config.yaml
d_model: 384
d_expert: 112
n_groups: 8
lr_router: 0.000808
lr: 0.00126
Below are experts of layer 8 (counted from 0) of a mixture-of-experts language model. Rows are named router (the router's row for the expert), up (a neuron's input weights, with its number), down (a neuron's output weights, with its number) and show model dimensions 0-95. Each number is 500 + 40 x the weight over its row's rms, rounded and kept within 0 to 999. Numbers have three digits each.
After each expert's rows: a language model's description of what the expert responds to. This comes from a sample of Wikipedia text that the model never trained on.

# expert 2
router:538497528554466464500487512488453467480487458487487498479535519481421522504509544429486464573524446503504466543506522522518464519515502577459464507429472522446509536496482552520486493489560458506435470484523526483487530521534581528421471466518487454495480548500501502495552509443512499506
up0:446565438536415586534488540526411553483515545524537530514488555486507523483456465474518487525517534434538485450438486446480432452492556505461585439509481555437568568539483562469526433521492510545526459496577521501470508447454467481495467503504483571439412482541483435455581557489515435477
down0:551452579480553499411543568418570470426534429489505535461562461526444502538463479586458526509510502484490502478573488525516477452467525516558436483460505494455508500577541393446510446525460490454553489515486484441537507557477483476551535472486504508488484520454477515428488517420563585580
up1:464505522513480514587581480415587491509469527482445454541493438502450551484481513513464494504508372484535429521504488580581499560471449512522561447523481452546545509540524563517587460520529435477519527512492485513457522533536481506500395465480472540524460532503502483477440513531489436522
down1:509444472497522460525524556490558505456537502479533507542545498546390521481503412546497474486397540469462482476515557508561507474472426485559438476512471506455528460544566528519548488528468469474543526549468473518509486531557493551541487516497491455448477571483450478471457539476495496509
up2:481487500484429489489472472474503472507463469424493610503476482461447555492505478451472515552508526504500481454478533533482509506510515498490489454498537498467475463473546522532519443453499477379424467494534476514572496557528484508453511504523489493504434527560568502581521504489451511488
down2:568462392477486520439495555514493555503477472509442514547488483503505492592537492487508489478530554512499479502565510441512493537564470535484480511524519522527491529490487440503491459503549504442455464526474546448546453514447537483401504470483514474453495544505545432478532525560522552495
up3:417565411525537532564509530534499549459544500515476509455493497510495556525520519453436487499535517534502504489518427467507558544439567505494552489541552453489457496482530494511558520501486475448482458592464553552479517475465528501518489529552548558453549525519497565476524506461473482520
down3:497529572557460458496524471578508448464579526467504508439533507514524518451601571505385426535550464561493542536498464468502548584481436412515488558534486501422476470557494536467466508531603529476433491533528429479480540567410513415480468482517484552485480470527425511492540465462490534487
up4:466462516487476454490448485493521517481468458577541477503547515545540517507481447544607554552582506630488472594484483531482457477553511501475591523501582497475504410517588528507479489537495574497523483466495576506472410589597452500467466502518420515531545502535559518498557529462540473501
down4:453505502501466495540496481529406519495516442483497529568481458496532562517512422510552458518495487503513544514557496542421494505499504517529527535468538519483467453451460396453472484538486570437491530496539525469515504457574497536520490532533470471464492525401525532543471498503442515513
Description: Prepositions after verbs

# expert 13
router:459457472485493539481436523466492461470504493543508519325536529551489530498522450548469480522500446508522503459507432546472433487541463544508595541484519458495550430509501482517443482508435550518529480487541536528464521478567467444509512561546510522543527455536530511505552523487505499510
up0:497472549493502538461514514472468486464506551487453419507518539433498586444497509517511492512553521440499454492529513466490435519463503464487535488563532423544467502483522496519526547506525503498528532486525508456516533520472496450401490517453540467533537474554511525523497476423453559523
down0:512503516533432523582476455461521595512427502524526478477512499498524471504441534569467535529496488435478432558527477562516594477503534477503446470543460485481446433526536491468523522558444488528479513454504491519473464562497470437476501375456537535521538485510479460501492460445508496524
up1:446465502443472426424433468551554590464511532506472463465485478474483452487535481460515479515514480471527458483461505487486523571489534490516529518512545482474471498558497550525453409479504531525527478590536504533490453498545536427531425439489524569509499503555420471493438494494451511489
down1:493545480503532552507435436465448509496474406533447500548511478510515465450456462520484442487476469475572488451554541506499499454516483527473518491443566514549431473441457426471487568522480516506496505528510521524435600464448446597510549528497425497435561528444489578521442458492445496468
up2:573484508474484472529503423499439490486471503558515474490489468505503507513446474486446503421546578434453479478466529504492484450591513498497511526501513559464531470550489430445527490557526451535483516563573488568499490484561481431554491531560469473485504542485488566513458516433511542488
down2:422513527542563514480541474472505529460526493509522421547583466523529477473446495501455477495550506502427433451478490542502489413516454515543450500504526506452464491496499555512487469502512567555550518542507468470485494487554477477468532581477507446500453513527441479485502432482435536465
up3:475486517523453533499496543439472457451492543444488489518497520485549533504548438440411527464424454479525526486488579454533533600492497494525508517543527467471416484518496499462646407506556492471399532568449508487522445441446486399462523558490516487513487484471469529471519517526508469534
down3:409514488614567490524490509456516494487555459438443461491501522500480519508553503492498439503485490532483555562459511510420505499480514483507526512458525411520506500479541476476480541443554460493495477540479550495524513477504505507462433521602471515515550538458466436484465491463513440476
up4:489537567479512484472507436496555548507503572467493499492538504478512468465399504503548505505512513472541504464505463492514424530429469514470499503496502482497528496467505488488521469461526388474481427479530425538539536593446541463428420509482560508512579508547497564485524470517504523513
down4:505440456498448500542535534453500533432483498495497527452531531494476503467434567506542469480459544524443498455442543440513505460628476441465483475509473431472551490514518547486407444598434441510434532553485465496454549484489518469528507521483483536523510515562538438492452461555444479422
Description: Biography career prose

# expert 15
router:494539489434492495500474493526493450466480531473457459485528549509517511492470532507450499500469504441600561471419464532511519486480500485484474542448512504516535489508453496497447519530579532488513485461496516534501604519540482543520521478504477570499491420435441501543488547469456484542
up0:492475483483513490427479525469543429502460501447607557457503480477549499422545494542565531498489524512560486577470478590413465511470493523522494485422542550402523489535500490483519524485506492514521520564486518536404529498548559503499448501516482524515554480580488547591530502497493519463
down0:489591456503488539495501498483507549537512485486494535474468491473505468452476435457528469487519526528460458506447427539440426529518424474433537425492449575487462549494558456527511603514519515478488470465527452479550548505450443484502437527516481540464517468486496520537482569571511474473
up1:487489483443560495526477505476471515476508489572449451511550503513578526500501523472514487506552469517480529545423467516501424515513549415462483488440553530430488580544485479534544505578490535517534481453568559485576528493594518477492510545539491564480574538443447488511454510559581485522
down1:545505528493511487512460491478524479441534546542605512485473591492540434570472591459533480546506549574477502506505500500559541443482485515506475561520481502466502551482566603496522512447488506478481519528509506487537455448429467497543558493538510491549491579484491484525477532505574541534
up2:484451500514525493490554545497549487386426485483515479517516475544470543524540499503509456516460518489471498539391566557547476501472436502480470513538532535497451557443486515444499511512523473468474483547532507532534447511521494492510446474549503549525577477482462491484538449433504534505
down2:505477477586524549419477509469504487525551515498491506502495491506508525530522441539477487508493524520504530582450535458549478517475471494527442520490469547489498518456471496540522509465453536514470463487519498473494497528559498510510553515556502452570531477501518499510476419504462458594
up3:496532511490428493533489477451561441493502566488453450511543523477468497436539543494496508536448446526522492488533533471482502479497535508484563518463556554451547478527536534487485486538578499500551483516542533539463502512589433473495445464539417572564530449525525504540528471507504434489
down3:527476488504572490547539461511487531529505492468562460458526531511532480550531505436503448515476433480569524476506592564490529493536556518473545471474504457461497449502534477577576508527483495527508417425539521549522545463517459475596520458465473521415372496477538459499525437523524553496
up4:505525532456522481497500450554476522447450523460536536513560508499464553521432478470474549512509436412479459483485513540552409496527452496486459517512491440480514445482484498519468441528474504444438499444441518468481513495503580539516464467526508527493548484429527560458499478444542519497
down4:490534495510531520489505528492468469542511448366467536530483520422466523518500528442531422496453456519497486569532507475494537503457484518505506498583533539527479475494481537540497497557472480569520514456473450496505492482495490513440534505549542482505513430600496441580485481502464481481
Description: Table and heading markup

# expert 5
router:521547508526500513475490494385457475555450463548436543513442545490469525488508489491491431556491478529549526596525510526510468446498471507527463547551450461502438496439530440443569499494479459518523491473475470471473464527485541453402462495444496563492540461471478505480498530428553496422
up0:499545493461479536487537454489429503518481478546458541536466477549471482475561519513450467494452472486520481552522449512495547520450512470538515561479497504527495547485491502521501549484576465512516522555473475523502504470466456524464481516468565484491505479495501536524453557530558482507
down0:431487533543537538488478501458521577425516549457487567526539517569515467528531526521514516450559544519481477456495467500573533532534401493535478497451515434530513492566514439495513434553564476494514558497522488441503535482500476566443583513484529473490485496477464458486377520518497468507
up1:482505505477511474513476517476501489485481474493437498490502525491587432462492440516543510535511464495464437609505459579510519481516484491508521578593495446532458535528532454469543517566543483492509477469511476542544474528536570487484512500536514528502555443571510470452576596524548495433
down1:514515509525485572424473447518586518515514501529517535519516466479566498478437439480474553471503527472486514501541547491504440492558435530446513493481516439561475464537545453444530410443474485502535459497536430506517486517507482520504524475531531526544568420516490474558494476459488490504
up2:485449499519539499406507536488506480525484496503528500470532499568469560491531584511532496450592541469488513520533482476565459479497482537501471530431520525507547481448575489479531499545516501461490494455521464534523483530513441493538467421549461525521548490502505499454534498488619467446
down2:576495481550515488491535510498509500531522508536504492485496496488535503519469548435552487457540437598594479533464479505581555509549464569495512458473440581483519506498530523403532433507575526480518494449513446471530524511513499471494489462515515479491518464464495523552522464518554470541
up3:558518469574485494504533495534514501456455495538472489528501482547503485460502451414488509553481503453580488499501505425417504511567541436520421531539505477554460472461528463446473552513478573518508507473411449498497514512552506495534505514546549517464497412529500563487478474477476530577
down3:478516545459496531473509493542498493450446443483492565585462508485505514504467517488462530466486542476552556513502533482563537480553509486550462548486502505541493445483557487498495515560509520509481504552425443533513475450453416537541483528522510522541487480574558492435496542486485493506
up4:545534518453456493474551516489461541516485503504558482475514434510419450472469469537441509545497477500481535488492499502517440517512461456545464473498463472403482444519493464502512469488472505450545514443496414500492522464538457519464528570501471538532524525469440412439507491479563419532
down4:548484491505459558448532415544517553459438552477538500485482528569469479531445447525545423548544519468495577444474450477480488518552400551467527430526543474507440539465488506472469501505506476469494555454568471449468459584569544536506473516499590506451519579539452478462502492527585498525
Description: Punctuation and prefixes

# expert 12
router:500436569530496566470501431416476509486469482558509507495569452510474520448497520490510555562510520544579460481478480464553536537422438449577513497485511530476471525415492524549440499475543550510522516468573522538463512426508455522509628598544506499493510469504507528509469473564548503534
up0:520530514511543500451472428498490481447563494472391428486518506589509548493513485479459485449505496576509473512487443544470500497514481528614510442542462443529540504463489496540469448513499554446518472459525536500504602450577559540465516506503437560499522488554416502526491451496541500458
down0:510495524490577484508547491518444551515488463561528518422490473522418520527501466495384499506463491495599461433546464488525484532536438479490499474525466540474473378532463516513500467462574482498525531447480467552588443474477527440540506436583549477509434455505540492524527473516514511473
up1:465455397495453531507462523459535484488472518552483546466509493507507564490528478484610489512468498525431507498462507469463542459531554477562475553536509548495509474501549482565505514533539556525429479530562496518525614475511460502459535628539523583517512453555502476495536525430591541485
down1:523504458564508499468514439535381444545545479571437511449510487473494525501451467439477494522496429484505505556502504429473513468444489529495460491528493502458488461461475441496545500526469476506573504487518513488480547484514473494494385478426529522506524514572553468451500444450481482496
up2:502529482495430553465470469501518534489490494512551573510529456534535429487561466483471507526581506514516554559538428496536422553512504490447505502489453581543495490520539508512485503533541486459522561536516503482519469447466534448480505476565537482552480498442526561543579566495486547569
down2:536457502470533501542482484497552493574491482494502457513509534496517448569555526500598500428435471461434567495569420575476541502538490519534537458525456486595560546490546529501536500520484485491494476519493487437499456457545532492499453535532538546483482563477465512443566540565488558549
up3:477520536478439531483508479494567475497510495557508432504478512430484484531455516434418489592554551567416528426523486455515469561528569468555507437417438562506493601474449458533503488527528485514493544478446519542530597502511445493476539528503464484506481505519496501498487479493505473507
down3:516482491510469521466435564468460519439495537522511515478469499452530420560516507473503447481496487557427503502492561393442542558398485462465437553474506491534489513495491468495465475502512443482448434513507480514477607481475473476500583466492467462417493466562464456524506423570445500470
up4:511534470525509516513509467529444523490483467445505474474525494489527585510449514451482565506488493526497557491440488538429498494451501560518466511579486513490493513566524453501551528447485489474518505540550504519411426477540459482480492524454518549471469524454432518531482447543520492457
down4:472535471490441506488477487550463511494467534521526468473455518485464483612509542470514538478466472442462534591388526547523546514556585547491451522523497424516543460405536510545501506513478504525455583478475467456433461543545476499444525539524494499462499525468476532524485529507511481471
Description: Table and heading markup

# expert 3
router:553508470528476458548469555467508567491478542511495496517534557472462449483475441487509493513514496423480473494447502524406524532425463526531562483483520505436495492456518517493577541525486512550578508512510559547506476411532528497540513506510546498563508553488426406484477516444462448497
up0:541514509504430532510483462504494550498464458540505480559488523467500550433497451528570420508462493458515467556520516455480435489480484443481523499499562530460518534476603424537562554516474433514478494484465533512546436434467496540533511508545527524504535506494473499467468519497540494511
down0:474528488568506492494530501450501510544473463559526560539435529508537524509543476529436513471497524486443404510567473494501518520547564431486477527508505476463501478360550412463533562496517441512457606427494568487511492550483454490563533497473518463423461464507499539474480575484515486525
up1:484504516479493542526506530454446588536514456487516516510498557499479479539512515503508510527501522543458564527510443474446437476518494520467581449463537501487524479474483532413459521549445524545481555528495444549447527404539558593542555532481562525510473480532503514515414475548530474478
down1:435524531595451480480491483547506510455503430535502590497484491490456468505468505493540512474501500423445608467533484516443494498535461502521518500516566518528514497490428443468392574516507458494577511481520509560545510417457545577469569491528502507473552506501500509544552462541489514541
up2:485478494545525495536520476534491493482480459512469502492564518496429458580473442487465474465523485489482502533460501527427487570508393538569504487418518498518536495444492522494588617543513481550500456472507565512568485430435531542552475546480531493524553513525511435476523503445455492456
down2:480549485539486552428480423521415470477502460480533505534489520516459461483434461561489541517434475482438467469507519401503502554488494503472487435413475528526465426472520500441463491505545464555434482497536507463529521452542562520434515523550499540543467512509505520545501562496524454511
up3:501473471490506457492496484509463518518554530499530436492546448510505574461516482441490476508519495461463577468476529514484505533472623452469549511466480574524520528504549597513549498538504480497479533449514497508570521444581558496474508509548456572583515503493540481612389486522439454442
down3:426533533516445419524490529455485484537586543531489515493543510487529504498457526462485577524538484546558531495529493440461507506454474468506580545454474446549504561456497558454458430486457473497468454456523489457556478599502502544464516493559426528449535528414462431618452497525403515498
up4:441477484550465493500522523510484492496446506473543491486473485505493453515510418505494464551533547496438521522476481383503465505528458559425523469562550496564540493494610557564513531509543558472485405487503511502412440477530520445488481468416524527462555514492505506447533489489467506497
down4:546515560430443472467467468507499555455504510400490484511532527533486353543451543559486392527572463442461513462522523545598384538489443423493479483505507442492453575509498515497459499502500515490429510518520531482472495492495474488490481471486619534542516520473468437468494464519473440461
Description: Technical word pieces